config.toml
n_layer = 14
d_model = 256
n_experts = 64
experts_per_token = 6
d_expert = 32
d_shared_expert = 64
activation = "swiglu"
moe_layers = [0, 1, 2, 3, 4, 5, 6, 7, 8, 9, 10, 11, 12, 13]
n_empty_slots = 32
router_score = "softmax"
normalize_top_k = true
routed_scale = 1.0
balance_loss = 0.000793
balance_bias = true
init_std_router = 0.0131
lr_router = 0.000665
vocab_size = 9706
norm = "rmsnorm"
norm_eps = 1e-05
tie_embeddings = false
optimizer = "adamw"
lr = 0.00145
beta1 = 0.95
beta2 = 0.99
batch_tokens = [32768, 65536, 131072]
seq_len = 512
train_tokens = 297200000
steps = 4091
dataset = "wikipedia_en"
Below are experts of layer 9 (counted from 0) of a mixture-of-experts language model. Rows are named router (the router's row for the expert), gate (a neuron's input weights, with its number), up (a neuron's input weights, with its number) and show model dimensions 0-255. Each number is 200 + 30 x the weight over its row's rms, rounded and kept within 0 to 999.
Before each expert's rows: a language model's description of what the expert responds to. This comes from a sample of Wikipedia text that the model never trained on.

# expert 23
Description: Mid-word pieces of non-English names and places, often Slavic, German or Turkish, in tables and lists, such as z, re, om, ł.
router,253,244,191,233,177,190,192,212,176,247,198,197,163,168,187,228,218,217,179,148,205,231,171,204,184,194,243,220,172,195,196,192,223,212,199,226,229,204,223,241,137,210,196,158,200,184,193,199,169,219,206,239,192,216,185,164,155,207,229,153,150,243,189,155,197,169,218,218,179,219,169,225,215,232,230,209,214,182,199,182,210,185,195,106,216,141,201,181,175,245,177,169,192,214,160,153,223,190,200,243,255,203,241,107,129,241,135,200,181,157,188,189,216,166,239,202,186,163,243,226,201,172,179,183,231,215,172,221,193,194,142,188,168,205,248,194,214,222,189,189,194,213,155,207,270,274,202,220,166,233,197,227,173,211,243,217,166,148,182,202,155,209,164,225,120,194,197,215,229,163,224,230,197,241,212,236,211,160,216,202,213,221,165,171,195,254,240,175,240,205,194,223,194,235,241,238,172,222,177,145,174,184,162,190,201,204,143,214,179,226,199,197,179,163,223,181,191,163,225,180,182,202,176,230,194,219,231,197,250,230,209,218,200,238,219,232,202,201,197,198,205,226,189,217,246,164,230,203,220,247,111,172,172,162,163,232
gate0,202,224,179,230,148,204,219,188,194,216,240,180,187,210,212,209,213,242,186,160,198,190,197,194,164,191,212,161,203,218,202,168,238,183,209,179,182,197,263,185,210,211,228,203,200,195,210,218,213,212,240,185,238,196,212,190,174,173,262,161,175,223,156,223,177,175,239,207,165,181,181,206,191,255,210,238,248,184,185,127,163,201,202,153,166,150,191,231,230,223,215,192,204,223,216,164,217,205,221,149,205,214,219,220,231,236,220,248,287,184,174,159,219,154,222,196,123,199,201,185,263,162,183,164,200,180,231,182,201,190,212,178,134,184,192,216,171,213,188,203,187,194,153,149,234,192,219,198,176,222,179,184,190,208,162,235,245,169,265,171,96,208,211,163,190,217,211,194,258,172,190,232,202,213,158,196,164,188,248,247,196,219,161,144,231,200,205,170,227,183,253,215,158,212,218,221,165,245,162,149,203,216,208,145,278,260,180,178,163,198,185,233,237,169,218,228,153,196,207,238,206,175,211,213,229,220,213,196,202,223,231,166,203,239,168,201,226,239,232,208,267,174,224,171,189,196,226,130,215,188,208,235,218,155,198,178
up0,190,206,202,216,193,154,198,226,185,220,218,180,213,243,181,197,171,216,206,190,112,169,236,245,191,226,229,189,206,167,169,219,226,216,259,223,217,203,239,207,197,158,184,185,270,153,168,209,227,189,235,260,207,194,219,161,187,161,180,232,201,219,187,232,210,174,236,203,203,190,155,196,184,217,252,226,180,222,175,171,163,206,222,187,210,183,235,178,169,207,247,262,227,203,194,174,193,196,154,172,202,170,142,260,235,256,155,223,226,205,152,165,236,211,186,221,233,201,225,190,251,131,202,184,189,196,170,191,208,227,228,181,137,170,223,223,233,204,200,162,158,238,203,168,175,213,189,239,201,141,231,242,212,177,190,249,249,147,206,169,167,151,172,113,114,248,208,229,239,163,213,137,207,195,181,194,145,194,264,218,171,192,165,165,216,182,184,172,213,238,238,207,218,133,217,192,194,202,169,218,193,202,205,147,207,252,183,196,205,196,245,218,254,219,178,195,191,191,197,210,192,220,234,194,212,221,215,220,235,209,184,202,209,244,231,182,207,184,187,218,182,181,215,182,152,206,249,209,218,148,224,225,215,191,179,155
gate1,206,199,173,202,193,166,149,174,167,220,176,200,195,238,212,215,152,233,270,207,223,170,160,201,214,200,199,210,155,197,242,187,213,218,223,193,213,191,180,204,195,183,182,202,207,213,177,195,137,203,225,185,196,219,215,224,169,205,222,189,156,158,215,160,203,219,247,238,185,217,213,249,218,231,196,245,178,213,208,271,205,235,200,190,187,207,231,195,236,167,224,184,236,222,173,159,219,133,222,197,178,292,230,139,197,171,236,163,199,171,200,154,211,214,202,204,177,184,223,204,204,183,212,249,232,244,175,243,199,178,252,165,173,135,240,210,200,222,201,214,114,207,166,227,155,213,243,147,240,234,218,191,166,254,178,202,181,169,170,155,203,143,192,209,174,185,225,215,236,223,225,186,178,210,255,146,176,194,260,182,239,185,194,166,196,220,180,167,186,224,178,207,210,248,192,159,208,252,126,188,233,207,210,217,208,239,217,176,201,165,194,269,170,191,291,169,171,236,177,196,142,182,213,225,171,234,170,172,214,196,206,232,173,197,199,162,214,209,182,182,193,183,125,218,239,200,222,173,213,223,264,196,196,197,198,171
up1,158,163,183,195,228,196,199,236,205,204,206,223,230,206,159,171,159,206,171,230,193,177,154,201,176,172,214,244,228,241,242,215,185,195,211,175,185,212,194,228,156,202,207,215,241,157,202,209,176,231,204,212,198,232,186,191,201,231,219,230,186,191,201,161,203,251,194,177,178,149,172,203,207,185,146,194,222,236,215,162,187,199,185,162,192,211,157,285,210,159,132,224,261,180,160,155,264,192,192,213,222,178,249,152,187,214,121,219,181,161,198,204,158,180,241,232,205,182,157,204,243,231,202,223,228,200,150,196,231,227,235,172,194,226,198,217,178,196,201,246,224,212,214,268,196,207,242,229,182,131,188,214,200,212,171,232,211,211,175,201,245,161,159,195,200,119,187,247,205,232,205,204,172,169,242,242,247,211,217,240,206,200,228,154,184,144,191,207,182,168,206,174,221,255,173,171,202,149,273,183,204,205,226,158,222,166,220,209,230,200,168,213,205,145,201,153,223,201,249,160,198,204,170,179,215,242,230,266,188,227,200,167,242,240,186,180,235,227,206,205,154,226,225,196,232,181,143,211,167,213,201,168,248,153,176,183
gate2,190,204,229,239,200,206,176,133,227,205,163,202,201,220,170,187,224,274,156,201,209,208,200,211,169,176,220,210,251,150,205,156,230,228,154,141,184,234,221,210,158,166,247,194,221,246,186,192,239,181,205,173,167,299,232,229,203,213,230,178,146,214,158,221,238,191,197,184,238,268,210,198,200,199,188,233,249,191,205,215,183,170,143,220,237,183,176,185,211,210,182,222,191,188,187,198,241,228,248,226,177,199,222,159,146,201,194,169,212,130,213,170,203,232,203,212,154,142,219,248,166,203,202,182,210,222,150,230,204,213,201,183,203,222,170,192,204,155,223,178,233,187,221,171,220,234,218,210,198,244,205,197,195,224,151,212,161,220,238,221,184,258,138,202,204,250,201,144,200,198,241,196,212,232,217,166,223,191,210,195,206,205,170,182,161,233,172,159,208,172,169,179,196,227,265,210,168,223,174,161,175,238,188,177,222,121,172,235,192,187,153,172,213,240,229,178,249,211,214,154,219,225,209,204,246,207,212,167,191,204,148,176,218,248,202,197,144,205,240,225,226,232,222,165,179,178,205,149,203,190,173,209,122,199,216,243
up2,213,191,265,220,207,238,214,190,169,165,157,235,229,193,208,156,218,201,186,203,190,184,241,176,157,168,245,192,139,195,198,202,214,207,176,169,163,204,170,221,192,170,223,149,167,219,155,186,223,204,174,209,206,285,242,179,239,212,204,166,218,212,222,184,166,219,139,219,187,161,179,233,211,255,219,221,172,177,211,259,195,211,190,222,229,176,196,205,190,204,223,210,170,210,180,169,170,218,149,236,180,208,154,184,257,243,138,206,211,222,164,174,90,170,153,196,245,235,196,284,195,186,169,194,182,228,178,248,223,161,278,176,191,164,186,166,192,215,230,201,214,177,249,173,187,217,191,194,214,244,200,186,232,192,221,203,198,199,176,167,189,249,184,240,193,202,194,213,193,218,217,184,235,201,206,216,197,264,189,184,213,205,201,226,202,185,197,214,173,207,129,209,224,230,176,203,159,137,197,169,218,192,227,194,156,243,138,242,217,213,200,146,184,204,234,238,264,216,163,176,223,217,229,166,231,218,197,198,210,229,241,155,181,198,215,176,201,174,181,244,152,239,232,231,203,182,146,164,204,229,159,186,223,208,255,219
gate3,237,230,187,186,191,219,199,200,184,193,206,196,220,170,231,201,236,234,200,174,175,200,192,231,212,249,235,243,156,179,256,195,193,255,242,219,267,227,192,187,142,211,169,225,206,243,157,167,219,167,193,194,173,163,234,223,158,213,174,199,227,203,190,185,211,217,193,221,143,217,220,215,185,191,242,234,195,188,162,201,198,201,271,169,238,167,212,168,225,168,214,272,202,220,193,177,231,205,217,198,195,175,162,202,173,197,219,214,190,190,162,166,199,161,241,165,249,238,217,206,233,210,216,159,186,206,213,150,172,160,251,246,209,184,245,125,183,142,206,213,147,186,180,190,226,278,172,206,215,201,207,221,234,185,203,230,173,196,178,249,207,189,225,214,225,215,157,219,215,189,213,244,191,202,212,203,192,252,166,186,130,184,228,172,209,203,225,213,207,230,217,204,219,187,274,191,197,168,152,172,150,192,236,172,296,192,173,167,202,233,220,208,128,184,167,188,160,160,149,187,179,181,158,176,125,208,170,222,202,188,172,223,232,227,215,153,209,182,220,192,228,174,147,206,217,209,202,203,193,136,241,202,140,230,229,221
up3,188,223,191,191,192,214,169,196,233,149,259,181,223,196,182,188,237,212,176,228,174,245,220,246,233,218,227,162,193,213,208,201,201,200,254,192,218,196,203,205,225,234,205,188,215,180,173,221,187,210,197,224,171,155,205,196,251,143,165,167,254,207,170,189,179,224,203,184,129,260,126,226,191,190,235,168,194,197,190,136,225,156,147,201,200,231,204,154,168,181,204,155,168,156,225,212,199,231,193,149,219,196,174,210,248,227,206,189,230,214,218,215,221,164,210,160,202,184,148,177,222,171,176,186,218,206,140,229,194,170,201,243,217,179,185,175,137,228,227,195,201,213,192,236,264,147,150,241,204,228,216,189,222,211,214,203,194,224,196,192,218,176,171,223,224,253,189,205,225,209,198,203,221,237,189,239,208,205,233,202,244,156,188,294,186,177,191,194,216,200,167,168,260,190,173,247,162,178,265,176,171,219,218,177,159,205,243,204,209,169,205,196,226,208,215,226,100,201,181,226,250,147,198,163,194,223,169,192,232,196,193,194,189,172,286,257,142,182,212,187,229,183,226,161,215,205,158,243,217,164,201,150,194,214,236,195

# expert 15
Description: Second or third syllables inside proper names and rare words, such as Wat-ers, Rog-ers, Sask-at-oon, Volks-wagen, carp-ent-ers.
router,231,199,174,246,244,196,174,195,159,220,223,203,176,148,175,239,199,219,198,177,173,199,210,147,152,221,199,229,169,253,148,235,250,216,216,161,228,185,200,202,215,157,203,162,253,165,152,153,155,207,291,173,232,213,233,214,177,226,241,158,120,217,193,178,218,137,188,222,170,158,211,206,189,203,205,206,266,204,202,178,189,207,220,204,175,190,209,176,189,181,168,244,208,212,183,209,212,236,216,150,189,152,247,182,154,220,213,228,177,199,252,233,227,169,222,224,205,184,208,169,210,192,145,187,211,159,177,159,171,203,182,197,176,180,196,177,241,215,164,154,207,202,222,229,267,235,177,193,206,247,254,205,184,241,190,180,164,201,153,168,173,215,236,124,198,216,181,165,236,193,181,184,193,200,163,187,180,197,196,215,212,245,147,231,174,180,237,164,194,234,172,206,198,164,208,205,196,205,179,214,196,235,208,242,214,166,192,200,179,150,192,173,255,183,201,209,196,153,210,219,230,243,183,197,156,230,247,197,258,237,190,201,170,160,156,225,254,211,177,253,208,164,221,203,169,216,216,139,182,182,202,279,181,182,200,236
gate0,151,144,200,229,176,220,231,178,198,206,206,243,201,199,174,220,178,115,173,161,241,211,227,122,138,136,203,180,194,267,159,246,243,239,255,169,206,154,177,182,190,178,236,241,232,210,173,264,184,230,216,188,185,191,205,171,208,189,211,174,220,217,180,175,210,168,170,222,164,241,221,198,204,185,195,218,180,143,173,201,177,213,153,203,192,149,191,193,201,232,172,196,180,221,219,173,240,250,210,206,165,182,212,206,229,224,181,177,204,228,191,176,197,184,154,180,257,153,211,105,179,181,177,156,243,228,165,180,159,192,240,207,195,211,198,161,182,207,180,186,223,174,233,190,238,257,207,238,236,220,244,194,199,202,194,193,133,185,218,201,215,193,188,226,215,218,202,235,231,192,200,153,276,200,236,221,261,233,221,259,202,216,200,141,211,213,168,177,207,196,226,210,204,152,216,161,186,172,206,197,160,211,215,221,192,207,182,230,198,177,197,181,190,234,238,251,149,198,220,251,225,229,179,168,226,183,205,200,216,183,177,168,195,184,237,251,233,164,217,210,200,194,209,221,186,218,109,198,198,212,223,195,239,264,201,238
up0,162,229,265,182,232,221,218,224,193,199,172,198,184,228,207,177,199,172,230,217,171,201,195,217,232,200,141,236,192,181,168,188,230,206,199,175,192,209,247,137,241,204,192,176,228,194,200,173,244,151,232,160,231,206,210,250,239,192,166,265,241,193,214,181,239,164,195,237,153,217,192,169,182,203,214,205,191,219,235,234,233,181,268,252,211,159,202,215,163,186,197,179,170,162,198,189,226,205,224,199,190,282,145,193,164,179,223,243,181,240,147,136,184,188,180,223,182,221,164,191,220,239,179,146,202,163,208,191,223,227,169,229,191,251,218,141,152,224,200,134,202,168,197,218,206,155,197,186,198,201,170,212,185,211,203,188,219,183,153,247,226,193,164,200,181,199,257,203,219,162,193,175,219,217,226,225,286,172,187,199,185,208,176,211,244,213,223,195,164,185,149,202,118,205,192,135,149,189,176,227,154,200,199,237,182,183,192,219,236,286,175,195,203,176,233,185,241,188,206,200,155,218,162,187,183,224,205,208,179,211,231,190,242,227,162,200,212,239,178,219,157,180,220,235,268,254,234,217,182,217,214,176,159,166,209,201
gate1,248,208,179,206,184,283,198,205,224,173,179,240,212,198,225,218,186,159,225,215,222,286,227,205,129,212,207,173,159,236,202,214,225,186,175,201,194,154,199,112,180,219,192,245,170,232,210,196,179,223,211,191,214,136,244,259,214,165,202,204,187,172,188,200,201,157,155,260,249,99,190,154,201,243,206,210,214,226,194,190,220,221,184,205,174,229,224,229,201,211,226,212,199,178,222,258,226,183,213,217,159,213,212,134,138,145,207,216,179,111,165,186,169,187,211,215,183,208,184,218,129,216,153,193,182,186,173,210,165,220,188,200,191,165,236,215,217,179,228,259,174,202,216,236,190,250,212,153,167,219,209,212,169,201,201,204,192,205,202,163,223,236,167,140,190,205,201,224,191,176,188,188,186,241,185,230,195,156,216,253,217,185,215,209,193,186,200,148,241,188,207,238,238,220,163,247,206,200,116,231,185,199,191,221,259,180,274,233,216,168,202,196,241,199,217,220,192,189,159,179,208,212,181,206,199,192,212,147,207,201,172,194,239,163,170,207,203,188,233,246,229,199,191,213,153,188,170,220,188,177,244,228,206,228,199,207
up1,210,222,270,216,230,204,148,194,204,190,170,225,211,228,249,190,213,239,226,237,227,208,231,211,179,183,182,151,228,185,205,164,230,206,188,234,161,186,180,201,162,196,177,166,193,253,226,237,246,176,210,154,207,101,193,209,212,191,183,198,175,194,198,226,183,200,214,215,219,207,184,200,233,201,171,198,180,193,227,196,139,201,208,176,177,219,184,199,237,211,183,175,166,200,185,240,215,222,214,160,163,163,184,217,188,218,214,203,188,195,203,192,216,235,188,173,196,166,165,161,175,238,170,277,171,162,150,204,241,178,191,251,249,219,175,206,232,205,237,178,221,208,201,216,183,159,217,198,205,175,204,197,164,192,148,219,198,173,228,165,181,204,202,179,225,212,229,185,163,255,237,231,191,183,243,181,221,171,227,244,182,180,149,241,202,175,221,173,205,159,214,149,189,237,145,222,188,181,141,202,190,152,231,276,216,167,159,186,190,151,208,149,258,208,184,254,183,193,161,177,276,238,208,228,190,220,216,154,229,219,173,188,193,151,186,231,219,157,195,263,182,216,211,209,175,169,236,222,286,181,193,257,173,245,169,282
gate2,156,187,265,184,260,197,187,225,215,170,165,184,215,178,171,229,183,173,244,195,157,212,189,155,210,267,134,205,122,191,189,218,189,166,236,135,199,197,152,194,183,224,254,231,169,142,212,235,187,159,234,189,176,200,202,200,234,263,214,177,193,176,195,174,244,213,220,226,168,185,244,208,174,212,190,220,197,204,202,201,171,227,188,231,170,215,190,246,209,206,201,218,244,226,164,216,176,223,187,244,258,190,225,237,219,119,243,191,234,218,193,175,210,231,197,204,210,207,163,179,171,217,181,212,190,270,203,203,215,192,194,201,211,136,210,230,216,165,176,186,190,214,206,166,282,233,196,208,188,172,175,188,162,247,190,202,170,218,176,252,145,148,240,144,200,189,211,144,206,241,205,212,168,223,189,257,252,206,189,178,161,181,159,198,166,161,186,227,175,205,203,187,226,167,226,218,204,232,230,194,204,209,253,163,187,162,166,181,201,226,229,225,304,234,211,168,196,209,182,179,229,195,260,233,205,157,245,212,159,234,200,142,181,201,187,203,204,193,171,235,216,181,206,199,191,213,192,137,187,206,181,200,209,221,161,207
up2,199,153,217,168,188,140,218,174,244,237,216,196,202,237,173,246,190,192,174,187,182,183,174,197,156,196,187,178,175,212,222,198,165,246,198,150,199,153,197,174,214,157,215,218,217,170,236,261,267,182,192,209,200,186,244,209,293,200,201,233,150,143,208,190,194,193,171,200,189,196,245,181,202,229,193,207,178,220,180,233,202,181,209,267,179,177,210,190,175,201,178,162,307,220,218,160,205,196,238,237,160,193,219,215,157,185,178,160,225,203,246,200,207,223,207,181,171,211,236,237,207,197,212,205,178,182,218,179,186,185,251,189,225,178,239,231,205,204,185,166,201,247,188,182,213,200,218,212,190,202,218,161,188,241,220,218,207,189,234,197,151,203,217,191,244,150,202,211,224,251,237,232,178,157,152,166,233,196,142,208,157,245,244,205,150,163,193,179,152,175,195,186,180,195,259,219,256,250,163,181,248,249,228,218,186,184,194,160,193,231,197,236,161,201,167,189,230,196,208,181,154,141,243,259,206,157,213,242,165,151,150,209,205,212,202,202,179,232,237,155,248,212,209,204,159,264,187,162,209,213,208,179,212,163,171,164
gate3,232,240,212,231,194,158,155,177,162,164,188,206,203,209,167,233,176,202,246,223,216,141,200,211,232,214,131,190,151,204,162,200,179,205,188,186,208,218,224,216,196,169,207,160,179,249,235,217,189,238,192,182,240,145,189,224,205,210,237,189,218,229,212,174,272,171,171,228,214,210,237,229,230,231,186,195,180,178,192,191,228,187,169,226,174,221,197,173,196,215,225,221,180,213,181,182,228,199,207,202,149,206,201,234,153,222,265,223,214,182,218,243,275,246,178,202,205,173,191,176,200,212,210,237,194,216,178,181,155,185,245,198,172,177,204,177,113,156,206,182,233,245,209,200,205,255,246,188,261,164,171,213,195,252,168,204,216,220,129,181,204,189,166,144,263,194,259,166,216,107,211,180,213,179,263,219,222,203,191,187,205,200,172,214,219,206,169,215,169,195,209,156,148,220,199,180,175,200,181,220,199,237,176,237,194,151,191,204,184,190,214,197,252,201,191,176,199,266,170,226,255,178,205,187,197,232,233,147,275,232,201,171,186,178,196,209,214,221,177,237,189,143,163,169,169,221,174,231,216,165,162,206,174,191,157,266
up3,173,217,202,230,241,201,213,147,194,230,230,177,154,168,218,221,194,186,210,203,198,189,198,182,186,266,240,207,246,165,159,188,197,163,132,196,182,222,188,194,214,216,224,247,207,176,221,149,234,209,177,207,200,228,203,173,181,220,246,209,223,235,241,200,153,189,215,199,196,223,220,193,166,214,181,198,213,179,223,221,190,247,210,203,182,162,253,189,213,115,209,163,224,160,176,207,165,221,189,220,185,158,202,195,244,160,182,144,187,149,142,229,220,201,229,188,207,225,212,280,209,185,252,253,249,164,246,241,153,227,215,201,285,213,180,172,230,242,209,221,183,220,208,148,182,191,196,160,177,227,182,193,196,170,200,209,203,206,214,181,158,231,188,195,168,184,217,156,201,133,214,203,212,192,155,179,187,240,237,178,184,164,189,306,182,229,263,199,202,194,201,191,207,176,177,202,120,172,216,208,208,192,179,208,225,206,202,191,207,240,191,168,221,235,137,211,188,182,215,161,183,209,170,213,187,208,233,212,145,229,191,221,251,252,134,160,220,168,198,221,188,220,227,252,188,154,217,189,230,263,162,183,160,228,194,195

# expert 38
Description: Word pieces inside proper names right after a capital initial, often foreign or accented, such as B-ol-ivar, Z-ü-nd, Arist-ot-le.
router,266,216,182,107,187,187,204,187,144,223,212,186,228,184,171,257,194,211,155,170,201,239,206,172,216,177,229,229,217,171,162,241,181,169,196,93,248,201,209,165,244,155,206,236,185,145,243,165,210,236,239,206,239,212,198,195,192,175,200,213,188,251,150,148,183,149,194,227,168,195,201,212,215,236,197,261,240,239,184,233,213,188,177,177,188,154,223,195,177,224,203,287,199,204,184,211,227,212,176,227,176,210,192,145,169,191,234,172,219,171,265,142,179,205,185,238,213,189,183,259,240,190,200,203,165,183,176,197,201,167,194,234,227,181,200,180,243,188,204,168,193,228,214,191,190,232,166,207,210,253,186,198,177,223,183,215,222,223,221,178,212,199,176,209,250,164,201,202,209,212,205,231,167,204,218,227,191,232,197,240,157,174,170,144,163,264,219,153,156,199,189,175,208,158,172,162,188,238,210,198,173,233,252,177,245,155,154,220,212,201,173,239,251,195,208,183,192,169,223,147,219,182,198,251,173,231,178,213,192,207,224,218,173,211,190,211,191,250,217,167,244,183,207,167,260,175,201,209,184,218,161,148,200,177,242,185
gate0,237,205,192,182,146,227,183,219,230,202,182,194,223,199,213,187,160,178,137,221,233,201,192,161,184,176,231,153,194,165,187,216,183,167,187,204,182,231,183,165,240,211,192,188,173,192,216,173,184,209,230,243,200,187,263,210,219,235,186,202,262,208,190,129,258,239,174,185,213,210,225,215,194,219,206,220,270,203,186,208,195,183,177,198,222,246,201,181,197,237,177,203,154,232,143,189,212,219,194,232,245,236,232,198,218,199,192,46,230,180,214,186,135,222,212,206,202,204,129,187,182,200,193,230,196,238,155,178,214,240,156,146,219,211,202,103,179,203,234,155,202,213,208,179,151,203,248,209,232,247,201,222,203,181,165,258,197,190,169,169,223,216,195,180,229,231,227,256,208,229,200,191,195,197,201,206,222,272,178,199,176,224,210,207,200,205,192,160,228,187,208,146,190,183,240,212,273,205,211,199,213,231,194,183,270,163,197,202,154,164,204,181,199,219,193,163,269,179,189,180,212,186,179,228,205,194,205,227,177,191,157,204,193,141,172,185,169,214,212,196,206,180,207,215,211,223,194,247,140,256,185,223,234,163,199,179
up0,202,191,211,177,168,238,218,171,202,147,222,213,231,171,177,220,203,215,208,191,199,231,141,209,203,245,263,197,217,188,250,110,203,236,154,188,240,206,270,162,234,169,205,228,229,207,217,191,176,237,167,185,199,224,209,184,200,154,220,157,228,171,152,220,181,147,197,215,206,227,240,187,202,203,215,222,176,223,210,214,166,182,196,153,167,166,203,196,213,234,211,259,160,140,189,209,201,173,210,207,171,190,206,215,211,225,228,224,195,192,248,166,197,203,201,198,171,203,207,207,159,233,174,203,225,222,212,187,236,195,193,261,237,183,200,171,192,235,186,201,271,194,197,235,195,133,196,236,174,292,193,225,198,151,185,202,214,163,169,194,228,230,276,189,170,171,187,227,214,213,194,253,221,160,186,187,180,196,176,227,185,202,166,217,198,181,201,204,202,186,195,176,162,177,159,210,180,195,195,215,128,198,184,149,272,215,124,201,237,200,162,273,226,220,215,200,231,183,259,184,205,246,202,183,194,199,161,176,254,153,217,225,220,199,142,201,154,184,162,231,137,177,207,222,191,251,242,160,240,199,211,181,210,140,224,210
gate1,189,230,201,186,184,226,157,197,199,247,214,271,212,145,170,223,198,205,200,217,221,204,191,210,215,238,190,214,152,205,173,215,220,218,249,180,200,209,209,164,286,189,221,188,204,129,188,215,182,177,188,110,178,234,215,204,232,182,146,177,227,182,228,212,189,154,179,185,181,203,207,162,181,119,214,222,242,192,222,223,188,185,225,181,151,197,144,204,224,188,239,212,152,179,226,206,197,171,197,152,203,197,196,160,168,152,178,188,209,218,212,187,228,227,222,207,165,178,166,221,143,218,189,218,211,212,174,177,171,181,224,240,146,175,149,199,222,183,231,158,232,168,216,163,229,174,101,156,218,216,245,238,209,188,199,230,219,174,212,208,202,195,182,130,202,184,227,217,262,203,249,219,227,192,220,169,227,204,162,253,219,237,191,217,167,212,176,196,195,220,224,172,170,177,187,184,166,191,197,249,263,248,216,238,181,208,188,253,197,209,202,212,186,236,204,217,227,124,219,239,216,204,229,194,226,226,218,235,265,209,240,190,185,172,203,213,196,232,204,188,166,218,252,235,176,207,184,126,239,208,171,223,195,154,262,167
up1,210,184,184,233,168,124,284,208,135,239,189,212,177,219,260,186,164,178,228,240,189,155,176,148,151,175,161,236,183,167,140,184,237,229,190,274,210,183,255,203,125,232,167,244,207,251,219,194,176,170,229,245,208,187,218,202,209,213,227,251,159,238,222,175,232,187,197,199,143,218,183,172,182,192,204,175,222,202,189,171,223,189,244,174,210,210,219,132,228,246,177,192,206,189,182,187,247,203,146,163,258,203,236,257,216,273,206,199,195,179,207,222,214,171,226,196,218,198,199,172,224,229,239,223,213,159,196,165,180,280,161,190,198,273,211,166,209,202,168,217,189,190,183,233,195,213,205,189,187,182,212,211,196,206,194,153,176,185,208,180,227,181,213,200,185,216,194,199,207,175,162,176,207,168,262,209,196,250,221,200,224,168,249,179,270,193,249,198,223,183,152,194,226,175,205,186,170,203,178,188,183,207,186,206,193,199,210,216,203,208,218,213,155,203,211,212,213,256,222,169,184,188,149,226,266,166,197,211,146,198,202,182,196,218,207,137,194,205,158,217,191,213,180,196,247,162,156,196,234,227,181,170,173,216,142,225
gate2,196,171,230,211,195,195,163,192,217,221,212,219,177,170,222,212,182,206,216,179,211,204,220,233,154,163,150,209,217,217,201,230,188,155,216,208,203,206,193,214,166,174,206,178,229,162,142,217,186,233,173,234,190,188,219,218,145,214,249,231,138,230,188,150,190,186,195,209,185,180,197,186,164,206,192,244,236,212,189,192,139,162,242,185,176,148,175,210,195,222,186,258,244,257,192,243,212,153,254,227,199,132,198,177,232,224,169,177,170,186,206,177,148,208,209,230,127,202,196,210,226,180,199,223,232,195,188,237,190,139,183,172,174,246,226,271,241,202,235,207,212,204,232,226,204,280,219,210,165,154,226,218,165,209,230,224,236,221,249,272,181,212,181,165,179,234,203,198,175,288,199,189,203,205,234,253,219,218,215,222,158,219,128,177,183,199,211,193,198,143,140,219,215,196,248,162,188,191,166,157,159,228,284,193,202,242,219,210,162,210,189,188,186,198,199,209,208,199,215,207,209,201,197,230,139,217,207,227,191,223,210,234,180,219,129,188,196,205,210,243,244,216,209,180,164,182,185,175,215,153,187,199,170,124,186,204
up2,199,188,208,217,177,195,212,154,179,144,202,185,197,270,233,222,261,211,222,166,197,213,214,220,235,172,183,166,202,224,188,195,215,152,225,220,230,252,195,166,223,198,173,192,149,209,184,157,237,206,207,208,232,200,217,249,185,157,194,194,173,187,225,186,273,211,208,196,296,178,231,223,163,198,205,195,185,250,202,182,178,233,138,226,211,203,207,155,180,216,204,174,142,206,191,181,193,200,183,207,242,219,186,158,190,206,142,181,181,191,203,178,188,162,197,205,189,214,192,236,189,191,209,183,239,162,222,225,144,260,182,235,226,157,206,177,158,191,215,234,184,170,214,245,169,192,159,221,145,201,211,174,188,148,172,222,214,224,165,195,222,176,261,207,212,235,190,199,207,223,160,199,260,206,224,168,209,154,261,228,191,220,241,145,183,211,201,213,155,152,239,213,200,212,198,199,100,179,170,279,142,175,216,231,187,182,171,177,224,175,187,213,225,185,212,232,230,200,193,224,243,237,190,210,229,214,242,172,196,197,226,184,254,163,250,212,227,164,257,157,150,244,219,182,125,157,218,204,176,189,201,193,242,216,210,206
gate3,172,191,188,219,229,217,233,193,177,253,198,174,213,197,195,215,209,195,229,244,210,223,202,173,213,163,196,171,151,164,164,225,214,229,221,199,229,174,166,233,262,153,181,219,244,167,151,192,245,215,257,178,230,202,186,147,198,176,164,185,180,161,196,218,175,147,204,154,237,165,181,234,267,215,173,228,205,202,160,220,178,204,211,216,181,240,202,217,194,170,210,224,155,226,209,195,188,210,195,273,228,192,181,244,204,185,208,237,147,190,272,201,196,200,226,182,203,199,137,155,210,143,179,226,163,214,161,156,187,234,196,195,253,166,213,122,163,224,170,152,206,203,176,214,174,202,216,213,209,237,203,223,171,209,187,210,180,167,259,195,227,166,196,195,98,195,210,193,185,146,242,162,205,180,237,183,219,268,201,193,205,195,237,204,216,188,214,177,159,154,254,222,165,170,177,251,212,205,248,254,163,252,170,209,190,160,204,235,214,225,267,254,170,231,211,153,183,185,236,222,231,218,217,197,183,215,173,172,240,180,177,211,182,241,213,191,201,203,207,157,210,186,233,207,209,230,154,213,208,217,162,239,244,185,188,162
up3,182,180,221,210,177,164,160,245,175,149,141,216,189,223,214,181,190,204,227,200,194,194,197,225,145,209,154,211,186,230,229,143,170,149,198,222,158,248,233,207,180,227,201,185,156,209,196,196,159,179,161,211,182,198,182,175,210,172,177,182,204,200,214,173,218,245,222,201,214,199,226,191,159,175,260,203,212,199,210,212,184,240,159,257,195,176,223,171,234,176,211,188,210,182,240,212,180,224,209,177,198,244,213,197,211,234,223,161,247,257,141,190,186,228,176,171,173,154,202,230,201,207,202,204,178,192,252,236,186,214,219,226,189,196,187,268,219,177,289,212,135,152,214,143,236,144,141,235,246,202,234,218,233,204,183,253,215,192,128,206,195,162,197,247,222,205,271,215,199,208,155,256,192,177,179,240,172,161,220,202,232,232,207,220,187,248,173,255,191,287,159,212,221,226,259,153,199,202,152,180,203,150,201,173,211,179,229,213,208,244,193,197,238,211,148,239,202,208,152,212,158,193,190,191,174,194,216,217,190,219,198,164,215,192,158,200,194,181,198,217,168,263,165,205,241,166,221,167,209,172,222,206,156,210,230,186